From a checkpoint of a small mixture-of-experts model trained on Wikipedia.
Experts: 20 experts in each of 8 layers, 2 picks a token.
Below are experts of layer 6 (counted from 0) of a mixture-of-experts language model. Rows are named router (the router's row for the expert), down (a neuron's output weights, with its number) and show model dimensions 192-239. Each number is 500 + 25 x the weight over its row's rms, rounded and kept within 0 to 999. Numbers have three digits each.
After each expert's rows: "raises" lists some tokens whose logits its average output raises strongly, later layers aside. This comes from a sample of Wikipedia text that the model never trained on.

# expert 9
router:506494504501547527509502506486525502481491473501463517554462495471461505497526452501490474508536515526476492511453486507489545503527479521501541
down0:529522510507486505499500463499512531484496520529461440515501503521495494498529473501484478488493490560501494511499528461495488550538548534491527
down1:519498457518522475503491503470496481534495470497537488524477511547494511490531444494498542540508493458524514480457484514506470532490468478515474
down2:521532504534498511506506515518485538491545478483504521510416498498494555474510493492480495514490499527472488497549458511483527502527512509490524
down3:503528525521543543498494502541485511462458523466458469493506546469489460541432508516504502449507522555512534494516495481480497520484476513493501
down4:522493507539510496494527512483522519498533515501476498530523522467506523525510508525446492482534495553516509493516520518521495513521483509485509
down5:532516494482481507499479489474555483478494507473490439488488473471482561460530508544491489486478523466538519528486499532448513492511555515557475
down6:481500492474495533517505529521462498514498548532535510492519515512502477552481496543487477491505514535507495494482482460452499517503517513478455
down7:499550479542494486487465540495479465510499517510476482482522490533551500459489490486500516522511512490507518534455484487466496497466508484497493
down8:532513443483508508492489445481458499485490537506484527512485489497492518497505477475491522489536433510501497515516514431508521539466475538491477
down9:530475475488525491499480513491497476526520487481469474503486497502500516473510503520508476493516517531499540501568556497506503515476547510474511
down10:508478444504505523507480498523484495523498537473550504514453497509557520482488501468499529462570480572490511490477484479562508495503504498506490
down11:541540493504545512501516484525545513506478457510535500568471500557477455498524519486516547489484486508485511482479520506546461477526491480472519
down12:534477480534537492515511480509478513464476483478511499515500521525500528499520525525503496472512523502460494515509510507487510465480484527517490
down13:516506503487497457491486492481489486548539536520483528470519536499440542532497496504491505474471519485460506489515477504490500530495479497520434
down14:523523542503551478537474489496482461493509510498478489472519522505527523475536511517513454461476528475483491494479490512466485453489474540460524
down15:512477516508514510524518549504556505520490547470508421483488508494507484520505530479503533463536480537508528489456504539497532514501517525520501
down16:528528463466449465550489529486508504526481498522486526514491509531476519469501515492528468500463490524480493486510450551515486484471504495520461
down17:501462492451470496525520513543458468470482489571471500474485476547534482503441466491519493478515540520515483492533474505541458544532507516495444
down18:510497513490527495475497542479502518550523506532490534499482479501502479514477502484488476442499475530492514496488494466550502515497470501495526
down19:555551489469493475490534527452514562475564458519545454489529518542521476480489479515518458487519530469480497512488490528498494461530565437493512
raises: " and", " ", ",", " under", "s", " U"

# expert 12
router:519477517533465503508439513514473475492481507516513478490510583492476512519505503475527533506492469494507480491489505450499509487473475462509537
down0:535540505513498523491516544497542495453506482542498477531489462506523482477504499495514474492500437474530456493503508517483465471520499535488463
down1:455491512467509495472534562524454480500548494496494495526510476508536468536490476475541532493453521472488427490523499515520504527491502524469485
down2:480514455520477499498484485486479515540494529439491531494524412509532516464507508504482517514519491507513496468514493471460555542487473513458508
down3:494473527555464496542514485510499497514451542503503498495485524471511470536482503460520507546494485465514507506513511526495536501491511527479526
down4:503458518485462495519518481531491523517517557511498520506489517525502473578505498538508518513521474466500479500490519433526529520523494513512454
down5:502504530537482517519516509466482526516509476516515475464499475517509462446508483469490563516515471490482484525458514498471512491499474478453514
down6:474522520506499552516478563474508522467551494527500463489503522495516512503467453483502485478503502486496484491496469480542430459478517518491466
down7:490501472575536503501506494522479476490543501527518518517453510518452524500501534440498504508502493472475557490537522487450516477525506498482488
down8:485498502487534458490517454465520510475488475452518496527498492493449512527513454495524508490531528549502477477463497491516483526529490530543509
down9:485502489519555528550512518501501504478461501510427554481477498527513511517520490536519503517488500486528442468530494531498464518480503504527517
down10:539470513513508501540500489474505484507480491557496500487486492519496475454521450499484513490508504493521478504490523521526466531491541475494488
down11:518498477524502482508479498505539534526486541508479508556499509504489447547476473526489515490472526524486513555503503446519511509569521494523528
down12:469502497487496502462509499530478489472464496502471516484563503492456472501506512468504501500478498501533534518548495474459485490534525485468496
down13:458478498447562556501521550491521478543499551497521521501518457557541495493497500498485509469504514524520437553461489561487536481490505489512486
down14:483495480494510503461526495516496525488472459488465484472498506501495576524517515497519507484481509526485491538461537532488474508564486503503539
down15:523538534459492470581523514473485496476523438518511487517498444488468473464504540541521513526508472497457470510463486500554471480485467483516490
down16:517449549458492494506502536461509464486475527496482495499474475467509470503550525511477487525454482467507515496519503407486489469465550510516502
down17:460536511502478492471485452501464455488518505475486490546518528534505512462445533469514571500503485500510498497508499458487508498484543512526511
down18:462540495508507532473515521520501482481438539482490521498527513516516509486504451461515509480515491509467497496509500510475479492487471492490502
down19:487508524486500502514453468476517497494508504474482513506496541496493484485520487505497492481493524521498501477515523474504476527505490506505435
raises: " ", "\n", " and"

# expert 11
router:510521488532494463473518504483447491469465501557528523507462535541513490504465500507494490520438537511495474513516474476479493531466498467546437
down0:502504531439477448507514541476500488499483497494535482520556504526493505490515509505513501488548485501537483473525499513478483547540539527486494
down1:534491504518455457524492547462501508505507494467502520541511494480460488514481531497513490476532525516482497496522486478504485517529495467527514
down2:462460449523514468472508526487462489517498512488496480446525525502498522488541473488519533536500528476499515544497491458529508511510467518471505
down3:504530511481510487534479487525507447500519533495487492509542515470471475516510503497538485512481490514512486507481535498488499527510485489515516
down4:497489495506480561513526506452521508466510507510531547519517524476499542448509500494475518479499499487500506482500499481497497497517477532537482
down5:491492521508518507522517505511504514441483457461487497463571504488554450455489520488521538482523484500494537523514497518497517525464501478509527
down6:512480515523492490489527465499486543525499496507436468497510499518530503506490525510518518513489481471494540487512506518467475509544493505484542
down7:501478537490466528538501499504546501552513479477503501511495509489496505486476506523501503493488499542470468496514504509503536495498527487520510
down8:517518525495524486515475499469555532459511516474478534514495522503518521471497551491478519498514528462484500439470530545516520464544543478493530
down9:511503514508449554494502485520521474517494519502475497469522508537544519519448512506502501550512545473466475494487454518493549523515519466504513
down10:468496524492517480521486492476497495494491497488537482549485492477463492525483429489467444539532508487516500523514456484475517476423471493480546
down11:489492495481484504474531533500505451478487509455494540468473464520535493546514507526480527473494466537492470502522479509497461459498508469516484
down12:495504437471470517480526494481525507467516502533462529521442489498489511504508498540515536531502491505517537495512510454533445503502536493494507
down13:520476514511483456498500524540484525480517508528504463495516485499486479507495469452480510490512491473503523482474491562485481493472496463504471
down14:532526511483474509504535508531500498484487528492471497448448490485555472494499527510486521483525492525512499520505493506481446532503533473482529
down15:474540519498500529546496487491516498445498474518484496492557478513515482511481516536503512584535490543513489475511484513497492513493552517492455
down16:509489503485521510467502481475486488469517547506522549555497479544490436515534472490521534478497498530561519484486525486534465489492542502518492
down17:512488517503477537470521531459504540495513494488491469494539491491482519487511482511499540502502470515503530504527486525494452504489476521472484
down18:530494509508541493463528476492466498502509496496508475532524491535512491564489559515504533486459516452497472547514480494471492452471485456554499
down19:493478471508480485538530496524487528517501480536509493506500502513471562517483470501503466506497510518516481498528535486487486445521458460552457
raises: "\n", "-", "|", "The", "==", "In"

# expert 15
router:499475474469476456505499501467527519539518528468510470534532554500481514468489503485503505506490486486520548518509522510537499518459497483469500
down0:508538512493453522520510496514478502548480518457545502468464439470488511523512528521488487516503465461547510476467486509496472474522559518518484
down1:493519519512496501472499502451551450514521493526500489470523468440448465558512510502520544528494449527478517501475482450495498486521535551478490
down2:446502507479521498487472467523467531517503445469483446481523464448508487486556500508538488517498477499421528505535505478496481509525488461513528
down3:515472546474480506478534519487483533478458515469506471500509490486524542521524498488487482504500527478486528525522486499539531534460491476529461
down4:532516475488496511517508515471490544537499505491484516525499503530518473494495512456476464509480541491519534549513484493535552532504472517508499
down5:539477490528477496525509510494495450513509508535478501529555510516507519461497510544501505476488492479481486505518507515488504504533519512506486
down6:522490530505498416493474516511487472514503510535493509472488504489482527552470470522540509518479467462500469493500506501471497543523489513484486
down7:485526472491536487524492498474497555518465464476482493519516507530479435491508540495508496543498477515512479480496517474470511511508482531479519
down8:581516538471468502482478458536458477552495478477472478484490485543508477464457509528493525501545514509464486498491474494499492477479506539490530
down9:497499519494467548512484527484493516482523450481499506512508507530520473504509536515543495488512518487477547533471509470493474465432540464485475
down10:507545483477489502496477479506514473503511443468550501527476513498548471521508539463518527483480501495528476458509539478550523556481492555473464
down11:508503489498476486514526458552506481490488474490530486492508472484480481464451477484539516513526477504485448486510465496474525478517462476541511
down12:467473516475511506473495493500507530549504558496493499497524511482507527502510513499482534522505474502492494471519459523488489513496470488449500
down13:483483534469511496509513506546526467548509497506485508501511547524530505520484471504496503494498496520514532507487479498535521517523501521494502
down14:463484476492525521478447477469509499548469511502503465503461484505526507497527477503521496500503491483486511496511495534495489538471532512525506
down15:519502444517492462536458530490521505481546579472484523479554463469496490539506532492497511505484481491461509553514485503444516503505502488470523
down16:533496479534514467495510488479463528497510507495437501488518457470538477514497526508517500511489464416518446496466555561501521481559480466494483
down17:489490523547459595529526491511518539449518515524493507534498480494484505525464512483511546477483510479530513544470509518465470502527467505483489
down18:515496507486518486460532504490502518493520506498449521482483547475478525504496484517491517512512473531499513489483534496475502514471534461494487
down19:531502485489477501477480497496499527444512527502462472460492495493525428500427486512567492478507523488453457487514521514480533521530507491468507
raises: " a", " and", " in", " the"

# expert 1
router:465495529538503511547495520502508445500522504511515497541476484546466508513514518500531529494478486502496509499522473535497489468501485484475492
down0:495506452478515455468507511490516483532486508474484520481508456520504531513491496513511516479507480537471518482517542506526507510458502452501450
down1:523488524502497481514541468524499524525491448486502519500498512486512491506532496485508499488524543520486498451492496539505534496526448537477510
down2:519490501480503492491512504470516480489445564503519515485483506503505501528468510486486502470490481504500476492470503535467520477493526492519493
down3:450483535484490528493458518458499505448522489474510480475497464506518513459485450517540482499464502471494513553481517496496495475461527491468515
down4:537472494476523496517519513490490495508430469530515492477480500473530466514511481543510505469560547484475512506498464526531503523496509440493500
down5:499529525511547539568488510483489526492475505520515510479514488534482467505525459509534476501489498529487492524501463507525479512471539544508549
down6:475438473477504467531491481550562510488492483483491538549537507532517473490489457504544496493458490507484506460474490504542529517478524489513531
down7:485496512560519475473492452507495539538487539511433531515504515469458486472477432505495474486488502504485503493555513508475497492485535485515450
down8:541547507535478475445490523487468438499472543488529476525493488490510485484486505440512482517530542495531507524554495521513521520515500520474506
down9:548455519481504523492510527485547484525475471505506456540468505499502492519530500512521494543468521493466476457506447461479455526496519488523503
down10:487529478519485472525476511478523498499495525470446551506502487496529501556489514497522504442522527556488478540518516503531494562524537506487495
down11:490461462528501525457490503494544535509474478487480479497456493461542450517489500446473520529522567503506512521522514478479476515537536471492491
down12:519487478489529492513507473456510537526505515449503457551503515490473494475516508481516480542496467470562477512503475445521502505538494511524496
down13:539460499551472534524513529527487508466497518478512511503550470527518494485494528522498501499479462487524502497509497476519503471501509509488531
down14:489545495510480472465453482463479489498474472533496491482521488537464436504493547448532508503500531546471515499494510502492564539491480517548511
down15:513488517542509481480524531458508500427529510467522476518471530513515490509524497507498483529481450519512493484556508436486477481472453501507538
down16:497533482486477491553482485536453487461485504525461481494515506486482549497479480505463530444501472477470497537480460497553440482458496493494513
down17:512514515440510521504509520552454521507498492493464497520520482479533490491542494548501521485478507484479478489498515455517512506524475505498533
down18:512491527452541533526498480526523528478483514505533467541511467476507510464534501491520499502524497514481484570507516485489491472496492514480508
down19:486478542550540480507480480518439506494507518480548484471478506515505473534505473541468490485504486531513509457518508494482502512506483479509467
raises: " |", "34", "17", "38", "78", "76"

# expert 5
router:475543521538502495512496506543499473465446498524513479497506499497575511482463514522517488480448499487477510482468495504514518544519513461474500
down0:505473509498528473510508514504513503492540458523524490528496488520467457483482471453468483523501476521495498521507481451512528468496495519522488
down1:486488515469523498465452541490507477522503477513459491479493473513537551466515531425480460532486478523507510499508477502514471501506526471504508
down2:493505448473496507538504520500481471494515470540497542513493468550485499554501539526485531481503499484536497489525495548518511532515499503569456
down3:538506491493490556486509511457520452521463532520503539493501504475498494539523476529525543499476472518497513548487532485484456455486479520460496
down4:536532526509506493513471521513456506464483455452511453490471532490473501483504514484489525503484524546496515483448520512481466518501497521496488
down5:462469472525507509493471490465491535485486522500441512501504510551536486506461474487497457511468523484487462533492480487490493502504462459485494
down6:492482519532491508444541543528483455489509462489519502539459505481490444529533509511507483505525550500490526524529503501458517478473535475481501
down7:454502535495498513447493482475492469476484483532489477451538446438493521479521527499524512492501490506504553531481511524490521520470478501509517
down8:509497481515470523493476551490507499495506436539490502467494490504520508500531516513501531504490465461499473491505480434531428494511492473497508
down9:506518495444516477518499512492528509476477525514514524529464506519485458497484501474508534458499481508442462491509507488493506484506469512503532
down10:510509489537449512492513471508496517475522485543554492504508524464499490477495499471491521459496477505492529471490486519479500517522497500513444
down11:518466532499453508412498499486508488462542530458502509523494504486540561523501466510508459505461501504496531489512506532416529489501508492500497
down12:492514495506511530535453480531543476499521497494512475525493476532540479511468519539486489468490524505488496481474507550457497487484461463489493
down13:493510521523491469493502492515464472506518471548528496453499510517513536467521500479473502502491496497487506543468474475465474542501520482519488
down14:492524516517467538472526545459482514530484470517513479466482498536492510529481509485533499461495579549500473500502507473530471469520483513498467
down15:530494537522522476534492467524477543464516485455512468486529504491528521477481508469474487494532516503521466521506488508492535446459544515525524
down16:485527531480506501510476486470500458483496490478477559518570485517488508496477456501492501464497480462520493470513491510451517522481532463479526
down17:487540489507470499520480526519550529498489507488481491494455518500518506475502494544480508480503500495514512484478481448480508515527446467507492
down18:505507543525488488493469511486494500512493545462449535469506473458515495515524512459493437518504517469506473495558485500531499485490525571512486
down19:500445520495504521533509402494486494508462500511482489514539471451479537475478520505445448501521547497508505501509505512482502473535524466485464
raises: " |", "\n", " 3", " 4", " 1", " 2"

# expert 17
router:531528482514506525475485498542518511503504492512496489496512508467502500459531462514520461485494522477513432528520462476523528494493497434516438
down0:484520528499486528523499532498528521523469513506454480509519497476520497499517526487467493496486477448462496532519477493521457479509518499476489
down1:494468528543491481506492482534491491519516524511507498514513485508493448474497516495486488478520475524482504489493484512515451482521531498527482
down2:478536507515495517547531527463482535490483523547519520462545466527445504487427472497521483501473490484608483497499452523494483493490484488472487
down3:505475508481514507476446509516505497503465494524519523464530506481460483442529521511482535452518517487525513476530524508507519456495527485462490
down4:468465493528538486497463483526505518504521482510514527504488507475511479500551505488509499523453431500514529472501495489504493537529463500487500
down5:504497556533509497466482481519530495504482474499505472522546520518448445479494521492499495508484496530517511516481489477528487519552471512503493
down6:457472493533496497538507498498444473464527505491516497533482523483521475482493496577520536539526505546514499513511532491502479484550461517506551
down7:483498549538490498491466470478488485504557467489524464499455511516448524505499528503488497498463526485476533458507455483489485488489508483515532
down8:518514485502468564464491506507485506497517503538509448484476516470512497505469497495508529491516477482515486511504491490508519497504480482496486
down9:528506491510500506509495519564523508466506464509557492491517522528466498525490488539461453521522475468493487439505489432494497508511538496492479
down10:530538493496489566486473522501537510539473500493475447523502470551519495453505473475514525493539465546510494481508504527479507506542488484478509
down11:559485455526486496485447514447504488513534473505502512508508452489494510557492455424493546532517488525467455520523514519488481482470457502467476
down12:498467539501479487482488491472496456480558530487491487493462533491445518469515525496460520501472533499488485506447494536479468503488507472512514
down13:484460505502515457542468422536508506496488462511517480500486493456488456448517476477519495487481490466557519476548507505525509519520549496468527
down14:506499521480503484503506494494487463496548490516501484484530508529493509517478514450509499473448496519535443499440523495522489501426465517478474
down15:493501501482533506497466476521484509513496480562517537503469484505510489497513478539511529499513471474507539496480496541509505520490515483514511
down16:512499497463534508479475510483495528473489491523525493478513504503505509489516508502500458522521496503505511524528490541491497449468482469488502
down17:512508503546505488514464523412493500484506463523523486526513465477487463542497489523509489516510514479508502530517504472490489500480461488471538
down18:510527493514528486541504505489463490499523429515525495532521502493528502443535502514491461431525473502486462525520484505487519500477488474506512
down19:483522455500459508498484535499468457471504502499553509524503458455434492489503529507502512521530509539481496512482488488488496492556495491549492
raises: " ", " |", " (", ":", " and"

# expert 14
router:519473502499483495490464521496477519532506518489517519492505471490490505509479507468480527525518458499539516486466514496520513517502527517528527
down0:477498486516469518542510514501482522490536507517452520490476543498536520513523470493471509475511472487494454475509498500496500451465535476502460
down1:500497489466523538533488488470473477549529488489476511508533503501510502492534516507503462497493507491469475498488496475541493518476503492503512
down2:485500484528498581492480482501574503502541484539474522465489460534507503523536483510460497464462493507510489496524503494480508527461483506498479
down3:458466531520517529479516521522502520484500554487465505455526473486500517462494498473522510486473488559441507474532516487495503556483459506554466
down4:514499554533495460490490476485538524480514521545445487477447540501452493532465517493514479507507500529499472498493492490489469544492497471484480
down5:516472529537530488537511507457522496488465467552534530502538530529509492499523515499492494517509440486526515511511485530490489523529538517479481
down6:536431468504469483508500511457505493461508484505490474478526518504505468502506499494506527537507523471502531562474549548472494482474516492526492
down7:506511503466487506520498536490528541497495467545498504495526518479462483508464516487461506486526453500560484438509500503494507518520485463490501
down8:464472474448475481486510524531472502518464516506530483479515523462503509533420526528517490463515514508473458511442533452473506503514463501551503
down9:497479498474510515591513515503495486482472487485513503472505494506513489469496463505480487492498510505522560493483523508505501494561488466491497
down10:461515526502539506485513508467472505496476472543462473483520469500502475530511476496488557500549487535520520509496481490499526474505508488489493
down11:475465530554478465556527474529497509494506492511497443521480512533510523530465477543513521483529488497550479521535445488532525473506476512486492
down12:488470483492479479456500461469487527495528470537521518493486521491478510481500547516486503512473499503519456476532469493449507517522506505463507
down13:531488535505522501514523499505484499515487511513497481523529481535507473511487518478499512524478473504539480504480514526502482495502521501506539
down14:529531501505523518497482519494492496514533553486478490498495475512496524511512462471502502487486435555552491500508496478509496562508511498501515
down15:491528526523547468486487490516476513525497474491478515502484503500456533477473505514486488488476537481541505480483527498536468517515528515489509
down16:498499456492450551495521487482499513520522476463548529467504493510529477502478491550494517508535524500528533505464465514476471507486524499488522
down17:497482499479493490452479543474471509498505480467514452523477546516504488475478513536499470533459535490464491486482520501482535521464471500480491
down18:493493518481525463499485542499524496488492486517476487527523527465441487519488539498479515504508460510489489470540502485460454518507503530510526
down19:487483489522526519503477507501470467497520516474460516465477469512457435463485516555511506498441477516499452527499539499488482503493517516502476
raises: "s", "-", " ", " and", "\n", ","

# expert 7
router:425501536477531541510510474487495488525457496494517508513500437485532517511510459563526487516541499520463516481480492516498531505532531539481494
down0:541521469537493480472460502461521472540468528494477464512504544494547510489522494471499504476487490513511511511523494506508483450516467505496476
down1:511512519505516471562480499538529547483508501499503483500479495507524477481503519514490526524484522520538529536528512519495520463511505504485514
down2:470489492537525473492492537508520480469513518502491493503545534492556500510493502488532517573505538467469519516482483493531531478478485499465514
down3:553506496482557495506490459445536506469506538475525509497510465452534487516525481490496554550478445494512514481479486546482472510496531487506497
down4:458527507576512506479492453485500473494494505496478526460505529514483526484507551498542512501504502417524501487521536508508461550504473502501502
down5:462471486481520468477503454520502507514519490505535466469473457537471511467502504495483546496505505459504478510474518457496498477520509502528495
down6:528537513471467503462517531473519477455475504499450558496485540498515498488520504576521500515531470515540494484496514474482510542483506499480463
down7:477453522514486508520543509504494506528461553478514457495499540471511508530507517500519473507476521501545521500491534439487466512476507480534518
down8:474469492506516472519508499494497457488496469484495510480480520517502536504470488496539526512466491513485493497531474485484507511511483466507514
down9:532518493488507521528509510538497529486538498528525491460502467484491485450545508495502514497553502525485552525484461505490488496514463488494468
down10:489464521522492476481503518511562497454491517505469468511452504479471467527503460507514510532489491502525538466467456459484495516513510485537479
down11:531518501500492503485508484510496554484521475477515500531511521578509504472472504485499503464509531518499512476487532498494491524507468485484489
down12:497485479525492475493497542504474516478472565461506482522531500498497452485517491513506487523494490438495515508489470451518526502475451495510465
down13:541543483484501474466496496514459453525488504485548469511478501479470518482461517491523451491471539532553531450473506521475460499492443514470529
down14:470509467501488480541500534517509509493475467486562530492533486487505441468496462516502485514472485507489445482500460514530543520543462484491512
down15:485507508499504472497525532477513509481491508541502521530470481524502522444474487528501518510494486531495439521551504486497501522475488539444489
down16:474500489517472500518504500494519483508502515521480495488514501507512495489465462475502484440511497523512522479502496513501468512526531470486477
down17:510563473487493456504558484479527501533509526467521470508477513486505494490474502472458458506504502510525540488516481498539542468464405456511499
down18:515497483490472462523458513494497491498519491484481507459469513497495504470483535537476496489495547485515485488479528518502477484503508514464491
down19:537466488543483456454529518489548444497483488506480484464478530522488465497485502521524532489519472460498532539515500497500439506522485479529524
raises: " the", " to", " and", " in", " a", ","

# expert 19
router:509537501512521513439523519506457501497489502522475531507484475497521454475541458499501529515480509535492536493502480483499494500488464518487493
down0:511469518514473520481543450521523474493510485485465521503445520509516534563502509512445517459497516496484527490483508514523495499500510544523473
down1:484513529498535477478523483504501527456516505506531494484487518484465515500514479478452495499524476532502522532486494460483478451486463494483515
down2:483507512474483533516504514489481489491574483480537535491445495485465477480479440473540514514527465510496500523488510487524525524456508509552466
down3:530511505491484473453519479549472503477512464500510490502536457489497473534465541473504465457501502470508446475468505496500484474444489496487510
down4:459469504490519529489494517500474491474498514485506537542512497487506531505549484515484497518482509470522447487513517458490531491493510511491503
down5:510503427501464480490523500478480528525501526486548499512523464493501512509507470482434478479490506488474507523521437522535482466478527498510457
down6:511513473470490513496514518485503540506530486492510554552543465515543519486519517510519499498540497453534495550462518522491478493439491499478495
down7:489450554536550493515500491480536525501500491505493501509499514506511468496478499500528526508491507509421473505553467504459462488502491513541505
down8:525515504505517504492466521476522509527487514513486526550524532488525502488497531486507471505522537486516529482488515517495526489472494462519548
down9:538508451486506540494459504501524469506492540489502482476504518517488502521506506523509489477518492555498485488496510474514485518488473513428553
down10:567457510510526502533516481509519538516479486501495450504528502505513533457508493478491503524504452547538477499537522483480525478480514505485528
down11:517510483517531553500447531492457453480458483495523505477525471489483492526484521504476507549484494467490470470462502490498499487518510519456444
down12:498465502494496483491471461501500481535465526526510498468479498482463502485524510512492515489520500476552550486478501481493483510453540543481512
down13:497514488498499507531515464511548495464465492467520490501527482471526518469464528541507489468520507490520510492523479502494493514506517451509498
down14:481526533468503501492486514449493533498491495472501475498455556501493495502503535528522524534556538505546467507567527529500477456489475515504466
down15:470491486533529520478498488491488551524528487517475530457512454502516447476473495495545466514504485519529448527494514503516533441496476515456493
down16:451495531512537506530527523499482519467525498515508506515472516513504477501513535535544478514524475487499520497466510540521497499491520513497467
down17:518537499511506477443470495467515524544529463501481512509442479501533504514492488518493513512435474527476450492517541504491480479493515491518480
down18:462506485459515505511461497525550491529539491509515471498424509510458531522485490507454473510491485507496452484546510521498546523500448486514474
down19:542506504491492536507485522499491478509515516578489520474495534516502534506479558466483508537513463550452490508508509525543473521521490535472519
raises: " ", " L", " W", " T", " 1", " No"

# expert 3
router:504506524489463494503526530490544484508511498497461533555474509536477484445505503460522521458474527472516530551530478486488493486457513490482515
down0:451494500473465502469515497538537511493472496485563517459514527488507510464523513498510536517499562502508516498491485489508517493432490539512517
down1:512502499468474493493481493506500508503472546441455478523496533533534486468516491502454517481538471515478507508533530502485497525482534514531577
down2:515544501450532468500529516510531536502475499544479475505480502514508499504507487523530514462463552452500489526503490454533482490502504495478496
down3:455518524525502485504522466484469499498506498497509481558501482514472491494487495487487476538468529494545507514508494521469473470522504475486484
down4:479461480512520529495493500508512496500495497456530491524518512489565502507458535517489509459493505507489513509491474544506459491495518512482492
down5:498453479496518478499482466543489512514523507480515512499512525512498492478562503543488513490498510526524557487555480481501468485512488483500477
down6:482497483512515525486460465513522515476551514474526463486509518494491500477515479504505474529523495528484471537516466502501472512559448506522520
down7:504516462484530524502488489467464527488533474514464513508500540515517488486443507483525480493489470522532450473498465469519465460447473510503499
down8:484512500478501499478495508500496502507517457505512480502521520515494493526544524506509488435483508469490460489479499499497468497500500474558493
down9:468472509506507500508555495480522505455490516498481489545484523545502535488537490504512499508473502462526531559511528493494463471471488475561478
down10:488534521497502509503507491478517488509468475529517484496535493562486521491504500489495526497476521500487532534507434460515509483471464506512487
down11:500456539492506508531494479531500515511471531469492475532497525541468496490504508512493454498458513499488516564537535508483524496494509534515497
down12:481512509486497475451522487475489500513496534479521516463499522488508486498545499564448485460507507494497506506460471501503496457502527504495525
down13:467499547545485487542526458525493483524553514469493498487508526513524460486497510519509477537515507516508551531500529480450556512486552496513520
down14:473461545553490471496498467499446506515514503505468476512485496481426520454528505533516534504518500513504518511502541516525534430503511474503499
down15:492513455482512549515517458556468471534488511523462460563491471482553511504513468459540522497494549475475451542491486491504490484429492537542482
down16:574460503498510526533494485509496520501529516495462541464533499504491515469515517526507491483550449470497502482561482500489503494470543530471533
down17:504525496553487475481503519542483478507514488501489505544495448504492482483515498482488494518453507492530491505541488531455516480529530524501488
down18:504531452489478497528500481503477509510508506491482482542514476497516526511527470496447508515445487487463511436500513501507542490524499529536503
down19:539527500465502488516508487497516522496532477545476526481536501552517489480507475489500480515518495499557483506493495477487478517488491493462520
raises: "\n", " In", " The", " A", " As"

# expert 4
router:553505545482475502470493535503492505530524497485520492471491477506482535522491525528469500510508500491484495512499528510454501489537442530530512
down0:549507510513483481507503511526521478529542520507494507485429507479539465509490478461472452520512464482453481505498522493502487540464504460521453
down1:492517512489480477505507456461506482522502516503536542451458520494506512533559523466476512502502500527516503496439494495501490484510501494502591
down2:459516509494518505538481505532499549513507497487474466517519494498442521499503503509478485482489467488530505478490467457553473495495528508531493
down3:485469481538494482499480482523485481495505507524486518510529482502457482508526462474514522501522526490526519508526540462508515531503488517449542
down4:524522553471494533484480515454496483479499479511530495482498535477511448535505502465528501494484559501489498425510533470513507504515478505502506
down5:493494454505502483547506526504491510471470472495478540488553531503509489523522474455474492499492482459521497501490460545492523478528443493521515
down6:498493477486490508495492456509487507461522529531487508559499485493501507471500479459515495484535497511485449507492456547496479473499481510485481
down7:496499468496528451585456461502519482497485503542469510500519538513535501504504481504516535520506566535533491504512517496459539501450531471549458
down8:512510515453476480508480511513488502486520468548516536495503545475473501557486472511527544491501493453546492467527494524519489472508511522508492
down9:533539531491486471518521501516517498501480498478506474517495483523513490512522506516525542499525524453520480509511543439524485438538493534510495
down10:512470494505486514500498475497482546547552497460500510508463543527482509489502515492476521529485497539521467471508481519496484455497504500509456
down11:495480448478503505508517474498468490501460494521459522493446499504532535486452509497500493504519529531509530477519500512497477501465435451517518
down12:495497486526477495504530534517470514507507489549530479474522498496516502549534477505510499505518497452476546475516492496534522468503466491496504
down13:552515518478489529502501491493520518472504485499539449460500478533506530477475513478497481493460490456508467472491475511457498545471448500487485
down14:529485502494501481523548507506459549493498476517507530515465522498488500506515466505540473524554510576528527491515498472518450472515503513495471
down15:513513495545547507488483461489474492509491479578501506506454511485491464519523492463530532493501513487520535521475543496504517501505543481510467
down16:478506516479483492471518497494443478522499493516493471493515542506538502465500495517544478505483449489500498479510461470507484532496485524553529
down17:524495494504510490522506461507523533439501519460520527513466494476511476523488537428504497495531509528503511479536489527488528508473480466475543
down18:516468504487513521504525494498471501526514490489524470471479502520471464465518491500502534492518474494488496452515530486482517509484502487532501
down19:561531496520521504488504449541500555508500515517479518469502508527503500494467513520492489489508497498527453497473494458517529505488492500520479
raises: "-", ",", " ", "s", " and", " in"